config.yaml
num_hidden_layers: 9
d_expert: 32
moe_layers: [1, 2, 3, 4, 5, 6, 7, 8]
lr_router: 0.000357
vocab_size: 8192
beta1: 0.95
beta2: 0.99
Below are experts of layer 6 (counted from 0) of a mixture-of-experts language model. Rows are named router (the router's row for the expert), up (a neuron's input weights, with its number), down (a neuron's output weights, with its number) and show model dimensions 0-159. Each number is 128 + 32 x the weight over its row's rms, rounded and kept within 0 to 255. Numbers have three digits each.
After each expert's rows: "comes before" lists some tokens at least twice as common just after its tokens as in all text; "comes after" lists some tokens at least twice as common just before its tokens as in all text. This comes from a sample of Wikipedia text that the model never trained on. Tokens count by the router's weight.

# expert 223
router:123088140080104161157174120168131108125150158068175125105179142154115062099085148109106172127128134134123130096091051101144085121111123105121116137153199121131087137133121151144176197123108196124102074074089194119096141132146169110107108151087109089138123184174105172154141188096125165106110087074156149103154117092124133140144129048097080173159120154079192172106130111072134173115129138151102149127112135148104159159063100138111142101124148172136083122127095155140139112199092103
up0:129106135140156149102136146163107104190154155127100103211130124143134115119123165178138074119100075131152090123126115155091188129109128094193095170143149142059123186114119078183083125095181139110104085151090136125090081166162143092077127103110130127145156112095128164161155070140112162127089140116130079092128124089121102122172120085056137125127126161147161111127192106101183156111204127118184130180167166106072103166147131125098159132156147169144178119133114168147072096105147056
down0:159069104077053112138134195114119151165096162088138125155116124133056127084164126110107074149178184096160075122124122118142103085178088128129123079063121089116155115124178154154124173148091079118112138145130088149126106143105125123142135155078221147176077120163155112106091204110160153107105146139083160141131128063138115153091134131161177126139081157137119114093138100123172146060134091124145086135115177184114161125142050174138121158128125126157169117108099184133159122126152130
comes before: " ", " the", " he", " his", " a", " it"
comes after: ".", " in", " during", " In", "In", " until"

# expert 170
router:111159097098117168133100086107133181149169114127090161168099108164125090130066086119127127138110107130104141166110069198182113073133139136106145186156143144166097135105136121162173074091113136128089088168147128141139177151103162112148108084122170080147120143137117114206130145081062121099083148133109169120115076057132145103150160111141159138133095147097108122133070123124152171181084120112116132138110110127214069189146092123128154188184133149088080195116136136125173144155099183
up0:199141116135209126148133129152072139179169104158103145142112079155145126141121149137150079154096076085107148148197115158137071175142151125117135136127155147175137154180145107164186132082158179149117094171096135128138123180116141112112104077087080097122158092123093168156134163112114150059214124123156112128123131128135110175140119166131181132119147132151119158118117165076122116105137145107128151120137125144141144181179116121121025139141102165207129210045129096124115104106106154
down0:120136126101146178106122126147079127144071133066147153078088193206164115185129128110101107083127130078132110167167038106163161136107151095123172129137122124137093095131209140165081146091137109091105101160177133081131157109132149153123192102060177110177176122145130097132116091157132128076123078150156188152129137077066123177126090161140090156164108128126144170142110136114138132108122087084063153121140117173100167111154064139112123113135135167128116090111122115151192080134133102
comes before: " ", "\n", " —", " +", " −", " —;"
comes after: " ", "0", "3", "1", "4", "2"

# expert 1
router:087112141120147149107139079132107144167163114064141124138100071141203115080126100078102169114114164153155117163122099106092115117109107154120196133101140110047113133120143078100158119102079128164154164076144119077125129113161175100103075061105085139183131136071109124165108140183113134102140132156117153114154147138154147103097153160146138145161075142106169106156125166098132158186057105130136161081151109112219159094178085058124133143090169125069188139137128159104087116116112146
up5:127131120105162137126104095154131122144142131091108073123081142163160129152129123090140126036126118187173114152118114094115195110151110148183123152094190150176130073134112177140132084123136056147103144126057213088132139153156151082206150126147170167122177133155150135152083121136101195144080114112118118126125157137127079104113093124078084177103116163143175192083130109092131088109112149137187111111141129167092115089111141126105067146124153129070126146143123099147107152119040148
down5:127194170062118110106082140146158082124094083100172150160127081136108138135109097118153112176148139177169097105135143129158124155214167132103119082084115138151126103109192155139144092177158093091121078169178151108140146108150163104141127119134101139144139132144165174091174075123167094178152210178080102084139094136139168113133102125102141111059150133112085127095088173158164027126123179134099101122093140139049147139095124121123130139138115154132151117142132109097140088149116057
comes before: "0", "9", " |", "–", "8", "5"
comes after: " ", "1", " (", " /", " $", "₹"

# expert 245
router:157161097149097149105116085105092179122100135118118139106164139174130122108140117095129124135166119090175093073194141162117105081131167159117096194191171140128110140079102108044154128136116172118150080123163097108207115105091167081143171170160160141092104136141121186163097102107156080092094142161099115095132088157193112079168129145144119102107151144102171129135105164078107172091191131117085108131168162091140128159078170139145123079162107096091159190125091159110094169118121095
up1:163137116101143125189104143176131152110187166073114085123137112124168161174145094149157113102141156124144101198084086140151149158080084098145139147124068045109102122151122101131162109170148138160107135109153153122104062132106119108133110148115130135141198048102165123054090094110143092164130183095132118133154135137123158123157118058123111124196174159133150089145079157186124148097124063058144145090102085125081158086105070155090139139137104167108078112177151109117099116143125132
down1:104134102156153130110179068136139148056148113143121111085128074056115141098109091096098111177144122113137145140114113131141156055103102124103128080086125193088121096067188107064148126112100152120119094128193087062139129135123134116162106135161162094131099167140133153121122211112121114114069116112139157129214136159091155156083138145132122077208129172141102119102115129128094110159127159137074097093068164166172182120096173110163140128148131161129190132075140157107138127118162156
comes before: "6", "7", "8", "9", "5", "4"
comes after: "9", "8", "1", "7", "6", "5"

# expert 132
router:144085149109181081124119122116103085130105155119135109114141174114109162163170193101174135112093139140153157153144135129103100135139107136129142098138166173132073141134067118080160144149139143050111091125156062143141141170167139149117094192150098119186117177147132160194107175118097133097129090088127166097144118079125199090136114120140170133146082134107171198094157086100143175144129193142126133149104107171073134128121101133124122138218136111200089153113056082153150102162083140
up0:117104111121169129186081120168100151042126102122152135147131149154129111178098176078130199133114081144140167132149129081142186189181149211088086157143147149102127106117133082120164145125103133113160145175085121127106152115147125067150119141093153144170123151126115084107097164078133180159124125113186138146133097159123138094108131123108125133154098112158112143136159118060129105255157152106166115162115127137123152208153115123098084126126129097148151116072106102111164057182157134
down0:137137111134156102090164151088125114110157132157130125145061149128082170106156086138124188095129147147138186158137142156121122118124106131106089134097137117157098069175095162124137078081132148082158130142123108131089206124104139111118163168133066178141080181137092078146125166118067149080171114132100130121151166118159089132057156119105095184073108092128156126112103036162088092153139153167124123083096193155159113132125070097157125179190134166173132160072134080165112139115114111
comes before: " the", " he", " it", " they", " she", ","
comes after: ",", ".", " that", " However", " said", " stated"

# expert 161
router:158090129123143102121089125121076138124131137099158144114092102130134076111127094128162066075185118172094124113161124047174110159174129111142141058191069058158157102134081132061163127103124085114160131159153113114089099154117149105130132177182121133110089151132140159092112119134100108164150188154142163179083090131078178162077122149128079160194171158169130114180093143167098143088141147103128092086125085152100124151097129153106115150132101107150085125175165066122096138172101092
up0:081117110123119097159130079155142157126174072123140131168112108159202126131073151120115124123140167113118152122074126139144082109125169134148145066060165100100117132131112111142166125168102098063127152135150159124137054186124162123113125167114104143115182160121086164121125105136130071127081170048114100148093135083097085121099096119190141150168169152096049130152166101094205089123140175096185133132150109130150073101128102101131112146148102131098165159043114123131078127081132085
down0:123129111185171175152163140131190093104101126127138071085136118097122082131147110083149116122086088142053109134149147113117138162141207153181147156149139150104134129127157117158148058141070099130150082087147173077171169124105121117105153141061104104110114144107179173108094148160138090149107172109115094113115167147135135111119103094125161100116218088120092133133142147109133138122116120176064152133101182153100134121142090177160093112165100149111104110114181145142204192120032110
comes before: "|", "\n", "==", "-", "===", "The"
comes after: "\n", " |", ".", ")", " =", ")."

# expert 239
router:125180152124189152115123158076085142164153133094137148149118145087220130113163165129128132172121180139089102200088112122139108147108130140123125144140096091095161152154108112184111123177089126127094113138050148132109081135123128154180166162156074135142118088116134114116124099109069126159101110130143092156154096141130177166090096126094071165170109166151168168157154109096106111096109186146153168141152072127158062088186088131133131150121129134139090110143128148235107084156124204
up0:142083114147162119081137152078166083068120083152059108119131123141147124136111154113165171053154126077149121092140140130132084213172151141095110147171155079162173139093125106103182103109141105099175150165059115106100112130157095107130120177112105136142073090128131111092218135143103074123172102048078112099138104080118090093097090103083153132112132115115149188136132150148101132125091164115113147114149143141090097095136098156098163106092076142165122077178121129132089095169116090
down0:052077136176141127117075128124230153091125116065114134184188153168158116147121073136121165124095069163113100133129115122096096108162171066103139129136111139164208164095146110142124118086160079128152190144194118070124107090157158157109127137150106083132145093042204092160137097091136118172079178113092150136103144135112100128142130128124192131132107094103143132125130176106133184110173137192075112188148114128130135151119116148119158100160115137144113114130151131136128109106160121
comes before: " |", ":", ";", " school", "enes", "ale"
comes after: " |", "|", "-", ";", " high", "==="

# expert 184
router:129147158179113132148117140108070120050154127133126109131123139143117082157120160154144181118155112152115168178155047158151163151142167124125141196069138153088146158071164160125101153118107144135101181165116098123132096113108135058134144125104090121154151150069153085100153166137181103140125159157097124187106171153109152124194164046135138122167084118125147142139046183174157133162143095116118169062113156119119129149109131131142162184117134080137083076142176181143169081088120121
up0:150114107183138146137169102145130147120084188141157095090182172130182120134164123079151070124165130182075137169126132150177178145130141142141145135155072125111115123167108087158121103070136141142153108077224126170175110080147198102160167108121168112170166117141081132097180141166086128093159137155138157174135144137129099101172115188170175109112164124163111080120116109167133123150130149135090137137126118132096032146129138209107082170137152114165156127146117138152179127183106123
down0:048114140105167057073081101116136144117182096132129141168123122119154165120047136100130105091141143121090181114077080103101191131094079102138189098124164094181114066151111194116142127135150124114153159094122128091105106082134122145156122186138147163114109136115119108161100106106127143170105144082124137126152063115124072158104134100091135091142130067138140174086170176054132130172132133143088162128106079118152132155118176147085114161136092075144150166145117167115093081110051129
comes before: " ", " Best", " Team", " M", " S", " Total"
comes after: "\n", ")", " Order", " Awards", "4", "5"

# expert 204
router:140104137117089142097091102175101116142155156133166073147161145141157134118132142129099173156070163118126087120127089131177125050158189127165138169152118125087078142106119127103095122174114115129128112146078188062167108122171182121166165102123168078094181117126155125108118095136190100131054136114178197146119159120108144090119153098115163087186136141176198167121124077152113196111161129089114092130140081148152172129194173111105126138108161155116104100097176153089135138179156146
up1:114106116127091127129124137156107190109135183159089101130140094113103122145140095159101080078155136097124102103086071069111149127123160121106170179090117051098113137144156128079079126117137157127158101193153068100127163126139145150105133123161201142177032131131136144070125133082104134098165091092093138110102149102088071109121084144111140148138215101145117186114092125164131189092090114130054141173148116116091094103139135130132120126209110081140080150101151134086104115099107157
down1:124117178126118065121051193093096124121130126154136097141151104095185188144102143131155147135105091120158168145125077117143097151154164114176161148106112148134087103136108129076114137116168160118121156142161113103188101153141138212105174109077134092057198135104138143136115127099142109163124081128117107159144126158146104091135184128113157107166138080145120182151149113206077117102150134068079083109147151151090119136106100115174107147150162167079075113119227067123152122091144142
comes before: ")", " ", "0", "9", "),", "):"
comes after: " (", "1", "2", "(", "born", "|"

# expert 59
router:130141092127094160105126117109090176119102132120072157082182154142096138097154115070101152152141151111158141071145129159084137093113165138155077187149192138106116182074098128080092164133095148128090091109165109154184114103102121093101161178114139182100104141135135181160106183113173083070097117106101130122133076110157089100114102123177100112151172165094118149081094145114136142091177066088109115100189137171087154155095194171175103165182111094134143135136091139166102149134093103
up4:084105142090161112138098120197085139156138137161151049138155121143103130107121148169168072074091076145100103146087164099109060135121072116132156114142182083133108143162158212124174108180129115102108122066125084129166139114178191066207084162159063106115147155119155135123087113171126118118085144076163116135120116111132118111066114135112070123166140085165089155162093114135184108147124159179138079146110157158146124126121060141157104121152153083104115124130126156158115133149121114
down4:113134135153140140140128161109114056153091143114071113145153127103127137140159147109132121108131170140117159080174177159189077130138176126157047117195118132139076110135097115148154054112150164118162089054154136108136118147131071136119145159115130145108125147110078124235139193144107104155172051139134114105116089159114115167140088106125129127097157103150173125047145210129162144095210092085097121096083135152059142102136109111128137132116139144138174138128137118153152139098137175
comes before: ",", "–", ")", ".", "6", "0"
comes after: "9", "0", "8", "1", "2", "7"

# expert 240
router:131066107102154159129093156124130146143184068057180119146093146085167109082077087097086132131112132101154103172069145167173102139086180107139192161084114079167192134148155139154180102122108110128173166110107114102117147151091184098115134066131148119210145087110139164175093116180062158188166148147126129155157137104108117166137114157114120176154128125147157126197111147140119140113118129138095131148122092153142151116131093133100165133169149115140137150145146143084118048171062104
up0:128109131165158087156191120135135131094118154152116091093086101072148163133161146135091184093121090159140070121157093138132161201102136148125110135094111161130141149106118102125076127129127126118100130127119180149071173130122141159103146101188067151132094135078144041095101173159165079132090109121142160134116164130114070167133118177072111137145137139104156124097160023140101080162110128083042115110124143148182146127129135104194115111087157154080143130172083071157155121097116159
down0:116102161091132148158153101134145146109096115152112131124116181192105104160149129158123125157149150097130107145090107158124106096104175096092148152121139090083154098126185139077141100059118163119175140053086117119179093137087132100125144168071149150095123080101098058095098174137164129067105115113126171085130088091125104158194125226101127100111130143154131062097122165141097141081081074154094140180101158133081139114137108161149121168138120154130132121195093118142195119174085095
comes before: " |", "0", "1", "–", "3", "2"
comes after: " ", " |", " (", "1", " +", " −"

# expert 241
router:090126135116119103095155103159133188108116091190076071102201133160118126132126099139186083138081114109174149076141187093110116140141096125086099163083156103112149149117130099124101143193139129105077142152150118157091128061115181134111153108153099153172108131091108162125091172140142104102125173084159107146148101171159084085080157108127065134105107088099094104104141135137111097071175092182119066055169142096090163128156121115193144135112163099187148127055111108108131159129133130
up1:145157127133143125148185122112096099127126102117122068160107070124155136070121153105157098158125132114171104075071118207085098140111100134087085149097138133104173154157165139107110144139097189124158138117089109130161114101097148159101160141142153114103096084118082145167113175141100087143186186085139167125135117134106121083114111139151090078151099170139190125103206119100086196138203086118119041130151128112138162192173111119144157128145119210119099161119125131106156079119119071
down1:077129129100120158151146043167135193173173155095126173083126124127088107140108147156129116127144041167147078114120169096099114157103100112168178143149134151142116192136104160114110145199148165087141079183168142095145149112138091085130097105106112109155138083168129095091154122059191136144137096120121190113130115166148127122110160149154121115121098128128097162105095111136114136135136104051115122177124185112104122174203141168146160140119106128095112080163048139120158063134072131
comes before: ",", ".", " War", " and", " of", " States"
comes after: " the", " United", " of", " The", "ian", "S"

# expert 109
router:087142138079166128108127091107109158115186137194153068095118166161090158139131114183181113156139097110183100162119116084160130151154135111131120072148085129120134099151134144153125139131162096099059181154166114169160145143158166102103087127105136126112151151165146141102101127114106145076142106149144137207163138133145111087091148120183076157089133095142065201108111081169167091064077166126168139133178158189127150070131102108128081137193093083148129101161093083132143132127085094
up0:153108101126084163118081174147076078093143111107182204147120110059114142114146112108161109097164107123155153156146137130155116097157212140128187112154094113153138072117143162152138077214165103128102125103118107120136087173099091154152100110162140158146144176124091083136098125140142107091140105105153146122108139096153135132185128166103127136127199083150114141134131184129164118062121182126150089175185171159144136110127157116147141158199094097120105094185127198193167136086151117
down0:121123130120088142105141031105149113129101117123129184113121179084096150159177176124148152092180126075165131117122046190151171156129115107145091115119112042143128186095121093175147165111133111096103148137185130139166109126117090146176122135206113116126071174115081127180136121111167145167176144163116082133157130123184132147130121155156117117123129098095140175090083130175176094113086106096128133148200144178134140055126114127135156076085151092090102147152145138162147149099153093
comes before: " of", " was", " is", ".", ",", "'"
comes after: " the", " The", "The", " that", " this", " but"

# expert 168
router:117125152133180093179147148121077162115118173135125111109156129129092104174180172138164136099073120055113168110178136116099107203165146177154107112135160093067080104095154159122120167125098117140090097149092090108090122139180095102137146127113178103173152046132097120127097095116161097177161167162106097159123103118106096126140140107158164135151085112107070080141092143125147178170118155153171155146106136189163145167107145106072139080167109081139107080136158064103100139150190085
up0:123065096169152106123133108110106123101124056170114105120131060151166176090147137109125154034149163146125120162175110143151118150123077166185127138111156126082088139146116134092109098105111138165118125181093150140110118144092127154133138149030127087153137191178118153137087132135118081167043072173155128157121123090128185138138115165156130132144146078118143148152143026115118115127094177128118140112179135159080062173100107086112126107129099147158164100143141126139091095184162113
down0:117125137106082163111130156145045122155111142145133134144108152122110181144115073138134140115096207109130066199065155127131148082119102135158139152179046126150115139108136126073126112169117102152097131113098153134140143169000176137108152122169118117184164125150125160133157179107083085131137146094124159110109113128141127120128152134131112216152100182088135100168136133113139163134135107113179144136122214158155074125154164147101177125178117090178112153146146142074191138144131127
comes before: " ", "\"", " A", " S", " The", " \""
comes after: "'", ")", "\"", "an", "a", "s"

# expert 33
router:108081147092093146066141190072111167108088110121120169098159177149121147155148115139095116165161156122153110109113153215083154117139146118181124170121162178095078168147111080097094191158093150108104089115146102101144079125088111101084140158106169130162110104115149142165192202137135120113072134165146139132155127146083072120101120123143094163134100137112126102176119144088103105134140109151121120105158172179117070131097186138142130167193080097150186175171079079147130117142134075
up8:109088174095113127134164127107159113076193130100078134157112161078100185113135091099128125116167132152132158131104174147134179100117132134143178129079100146122120113100168141165104158111117089084144096102084152112096142147175082157137142119111074161167135136112155113136162179131081114093145119102110106123139159130085075238064137144091196142198130110145098186065101090134145122158152086136161149136143122125139077088177149120183068136106106124182141078158104075178149102170131134
down8:079109097111161143081127152156152210153131137108178205079119104121149103146118153079094131112137120156168131107138094084104138203182140168093110149081091127099126158131082148089146181129168176107152125169182158183128172102144166120100101181109120144149126125142166161111119108152149088143118179132127161109127091146114171080128145120163081136106162228109125118141090142141134119085099150097103124069135118107159139143060169156101106050135136185167153094127139175118101143081076115
comes before: " |", "6", "–", "4", "5", "0"
comes after: "0", "9", "8", "7", "6", "2"

# expert 219
router:232077138071169127103173122110100055142144116092191090133101137138134138172172178101170164103081095126125159152123092107090082119154094126169095093102181112172108174158136146106125158119155164064121088132119148157089154195125174169142090184094102164135112192121158174166084140097118084132117116133131173179144152105147148122155128104111181124102112164126172125108163047064140141148116162146122130100113103141139142145096094136115080112160147109178114084116117118106127145136177155
up0:132112114111111111162068102099104154116120138059109121146135071132126096119157088146089094116124109168152134103144124143123116131095131122232093145163144068159094087164158127095132116139129112142146164180117107128127108151165112122172086155131146139159145157114128125127150065159129175105171131158124139098108110091181139201189132120132134129119146147092124130138066127072183129064159105148095136085107099138093049096148133086229100118133115194078146112164080077090117072159159071
down0:105165133074131143152167159140111114158093142056166124117122107151067151108199083067177118154159132140144173128089125152146116133142101138104126127137128098116152192102098113128234131081149143119141070078113137106104088143135115100115121157136122152101090135104112140118151145098125153114177127099068164127126090096080145075138117109112172182112139107118156109057114156129169144171173119118128074117055087131133166117119136153087173089125182151129138123100148088057183062054118163
comes before: " the", " he", " a", " it", " they", " she"
comes after: ",", ".", " However", " wh", " that", " but"

# expert 164
router:087162140126115089110149141122116120088144117135081102129039155103114131118128135130139154124154169164144081171128087117172155112134141090203090167108159170151208140149098118091125125101102121108078118194124125144106076118096212132109176082143143159135176133154168132074070179149143164111152200141091173117163147164160108107132165171117161086173104079152196154131098085174106108151106114139121113144165156072095152117146091138087087141137161121179105136159171122083095083141140134
up0:110130155141104143093145170114079152084096128110103104163162142080154121141118097162129139133159122139107126176136104136174148178166122173145138074121170120105163157117160169135173163113103080082176197122085156101109070077119145103096126097088101109220120112150091130116196124153162137147148195088115167169103180180136114137130150088132159135094067103122102146081088164222170101073164119206131083164127096097102079122090146134134164148146133183137130107139115138149133131141141133
down0:111126110129157144088149136123105114175063059086117107132124133166140108115083165147118142140061154119086167186097148108087192139086066120157201072072143158181138166163157100172086182166091136141104119159124075167114180155128128129060044145128123151097148105100169135085126102104113093125149113122088086128150077126116192120160147098123159142152165137091074148155099156120067136105146180122105149154138130156141097167086144174068136095142144171106152106154138128124128166147140146
comes before: " of", "'", " in", " for", ":", " coach"
comes after: " the", " a", " as", " was", "-", " The"

# expert 29
router:179161132123114166131105093126155138165175098158170091193095127150186104145116102155105115176129163173163104154142083070178122118126137137115151099120120143147113078109109088164195108176114125170149164102155106062131166116160197123119122092100162078141161136138079093175112115093175166084101160174120170069148128119140185100159184190103134112108120181117184153151117114110081097143101202136097152092186113115139151181143085123097146118100141130121162108120141144065160136130086163
up5:124165106163156113111106136110100069135201142088146151139168100152126117162201137115097154151075132108108106114122130153088065091108122117090082073151072102089090082170085106130096123172198130138087139119155108135143067106164133120139115155146145094123138138094117105113086089197138151097103135132167176171110131142127167152166088105107136078134151140121151144104175143091119128159131143140165118119157161193083089068128145201109163147127102147171115160036151156182154184065116102
down5:084164161093187133095091128145118125129104091146119102100129116154134159106155135166073114125146098134168117108125144090169082185138137129138117136042069112121180090075047107173133131140113112134167127132118103099123217171178161088122200173162097086137133108135136159136147067134150126086115104176080118094089153096099156153169145131127128145125090129101194091124157162166177091107221133129123143148102181115120138132151118140158134122137133151087192115166089146167135188166099102
comes before: "9", "0", "8", "7", "6", "5"
comes after: " ", "1", " (", "–", "(", " (#"

# expert 206
router:117114115150172113084177079106131155171105121093101165097155172149170080143117115169130155158119104140158144147126177187075143068156133131141064102140164157158169173082064084099133134117122113118167145076114144165109113177056094090143127129153191073120074100155095128154170092109115120149170143152158158107134151110100113144134164166159166179087102134157084113159095179082144127179103148089124167153146145114148166085106113093118143127201080062152178160125143155130127173159127090
up0:124125119122089107121166128124178112138131202128152130122150129152156096071129155125118071080116165196156170129168102157100110066132103142135112103095085161112137091151145163203085123149155089165121153150143171141155099129175195161154141087130112114139156115158067089125120236158107135101123130111118117132112077097149112160180147099110132110129076180109141096120114120138201163089099061105161125177100178144110130160132141126132136156180087147137075135099163118167087111061189094
down0:135134122137146134141116170101093104197113170100081118165115167075157143092168081182191138094104162131119100059170041143145113129141093146136157167131112069128114173159119079159152108156148125118120161170148132137112117127141139052140133210145092110114171117150173098119127125147154108128156159178143146125072128154102084144129093153083116132084139074143165175123146159166194167140169125096105106162120123097176106116137111171104171161100084109117105086213101070177164125132121111
comes before: " |", "0", ".", "%", "5", "8"
comes after: ".", "3", "5", "4", "0", "6"

# expert 88
router:126129108081131096113103164166100136120145165104141145117051132075141141075159107087089176119181129138221121126113116127131081130055140122069106150125159117162089119137108144134120135076075152123088112132116192076155121120099151098186128152147108168181134146128118150183167138137178152081187121125119083139090098143107188138131186084100107215164132062180154152139178124104139161094130086114096140105138131114117159099176173099067081099134119120132093081114160126143119107122138168
up0:143202126140128135155140073070059183156099082143140118155141133088154110108110134108135172130138085123109102158148164111126089189147134169118088146135203146132071115108153121052143100128176136170142181140208154131130110176134101137228158141115132135104177101128121080174162086106126172136138114146175130118112124132157139170145122118100094079108193116185083087189087154081082109118124108134100146142123134128140088111134156130137131094056134171200116128095139120109147158143094154
down0:113132139120181096127150152175109155154132160109137113141164083193097131027129103122133136123125102127150163116156146100139130146119105101146094083128171110177127141096138119128145167135148100111123164082151149087148116102174117128144107123126082220177125153148133155170101167101084130160107108070112088101151090113083152131108108127100105115105165113085156136044125064138166179160168094131060147150039143089147138151099133179115165165160183064178067134103085134170106147133124094
comes before: " the", " a", " his", " to", " in", " for"
comes after: " to", " he", " He", " and", " also", " who"

# expert 224
router:183118162151087130093181120106192132147133115123069108161152144079137142134060142158112159101153144141164108056146115134151115101103124132137069135086176100142160122077178120115165125136154073137096134114168068135131177148180123101123142113077162147141154154132190129114107189181132171158163168128134079139120113123127099056144170125156175165132154164119165146092096181120114108060144103167094101098123122153064139110124174113164208134094156094131123188073160125186150139126160115
up0:158112138127144104090143093095129137151091108149154113233063141170157121102125120111164147119154113090167132059137124165162109172128139119204154127129180064097121172081138151111113208116107087109122122141101117121144095149126160147095109106165103118196193069132200124136153107092146137084135172113103068107102124148166121072150183087094152094150097124165096074145094144109130135085146079100083124089143123098125145136141156164125153112138168116158098125118075151139041156162150129
down0:144048156084047128157143096081143088159098159108110099138119129064144103117070100145157160114191151104133063149092123074107118065147152113106111142148111089150123196113132080096136125140145110179150157146165111111150115133121146098117140117161143122153085098108207077088153112136115141084200137144147084103113138146118188147112139157187135008156102122154129130125136102143101172094142059179069141134136160104141176146161096127148139136156148130133131096102144150093131109110155086
comes before: ",", ".", "\n", " |", " and", " ("
comes after: ",", " New", " United", " in", " of", " South"

# expert 234
router:153143158090133178185096139108128109112172108128177142139091127068101125164093119152091194137084146170146119182136111063159136159169167124117179126080160129135106121075146151138148153147099129152133144110099103077078128066132188077105089174079068137110167108134122153132157144077175117088066128160163152172145141167080170168128157104086094109169100176153117162158070104094121117178096128081134110101198082181113157128163108124121129163112126114125156083136086094150117168128109167
up0:095168142129104132119133205120102162143103097125162097146097143128148164069134146108149168154097127118180119158061093124111096033155148150138095134065152140114097086094113146113135121120126116050162154078101100117175130106124082127157126073113114168158102152051163140140120147207080116139104114128123152158122129138109148157110142136167145182144107140148167129145118099197160085110121139146110074134150146100136140133138183020126136186173103104114145075078110170142094145091168176
down0:131145107141127084187131077115134173161081091061153114100061129173193068168107120100167088139174151107130087078136093081127138167120155148132077152155097130123122145138172107173129119085072129143149179170128106151115169128116130165149125150158149074095137113113127151125126091139153114114128116146112114162165183190120146144106168133152147074070100142146175045163141110111149142172089135097163108156173130129110153142120124089115152085162103146175154082173092095166076105121069046
comes before: "0", "9", "8", "2", "1", "7"
comes after: " ", " (", "–", "2", "In", " In"

# expert 130
router:123138153121156152130164117108094125115176089126122159151051130131164072063144094116119107093079158150146127139152131136161112132062148141175150136084118110114128149151154121178182118071145094116141117109175144150182062130139142174128194124131091090120195129099142144162092113093167157125088133177162131087166105111214106105137168134202132144202146149138097153122097149134149166135178113129168163145111141081113175072107095164104150155168159118141056121182141118136094065140076131
up0:136119142147195098190126142133121072127067095101170132104101214142149110150101154116085157135132106174151162176127161142119154181122137149133136149101198127103119127152144142133159121081151136127156171083128124144142101114145113133183195156167111161241136153100132119163119180088132173131132182147168078126120124177149064123165127109179104172134162154145148115196057110118121140062178143165117156147116136121161115110100083129124172145154179092077125121126128125158103117175142076
down0:139081166146101099152088143067126158137130137120105167169083120117046133174175157134055112107124144065165141079187097133128131146133094099202132127100189159151090162122092112115146108106156116148166057110166100083141141077080099159172111092151135083113073241168134151144143121165129140087184113151160100084135119104110117139132131147116120126087111168112123087131102106148121165108123135198131141131140124058117109100088138138131085180168126078162134172134089155141134142108158124
comes before: " |", "1", "2", "0", "3", "4"
comes after: " |", ";", "|", " —;", " December", " /"

# expert 181
router:059137098136135079153113151129148173126118128161113150129146186130136162107142154130139123108148120112181151142096165145126131064097149205094142114190085105148089127154045100151124121151177122148108143114143154100184173106185136163185145084154111134142130140105065153207102089120164123125177142117172092126142087163121131157101121221191150184160139099139076150109158110169104108098144112111171190110125138111102132107100104099065185131150114136137108141152193096171092104134085129
up0:146118126136097134070083099163139122088092131135048135146156159171177121160160120165114114175098104144149143158122165228194092089154134222111110181150109108195091083102117128109127126147135183097093168071110089121144132170201185113117148119087113114144151154124089148156102137124088103154095139105117157181132138134070174125173183172186116122171105149108117153121138091167121121166150164098111119168135109132129122131158119153103197077169149126139145092109104113183140106117152125
down0:113133100131173108149076095168137223058186184136139145097156131019102118171162086103128123107139125106116177196119109131162119128121101122144152081094162100181158152160139152155157169112118155162143193158148148144135081121167196102097129134121152156127079157124147134163101097101100113126116169156128113147104136133066135116108108103147125098163077083167144195127107109144141118157147087107096232142168129117160141146147105093144170154166120126080147124137129124149060121179131121
comes before: " by", " in", " to", " as", " on", " with"
comes after: " was", " is", " were", " be", " to", " been"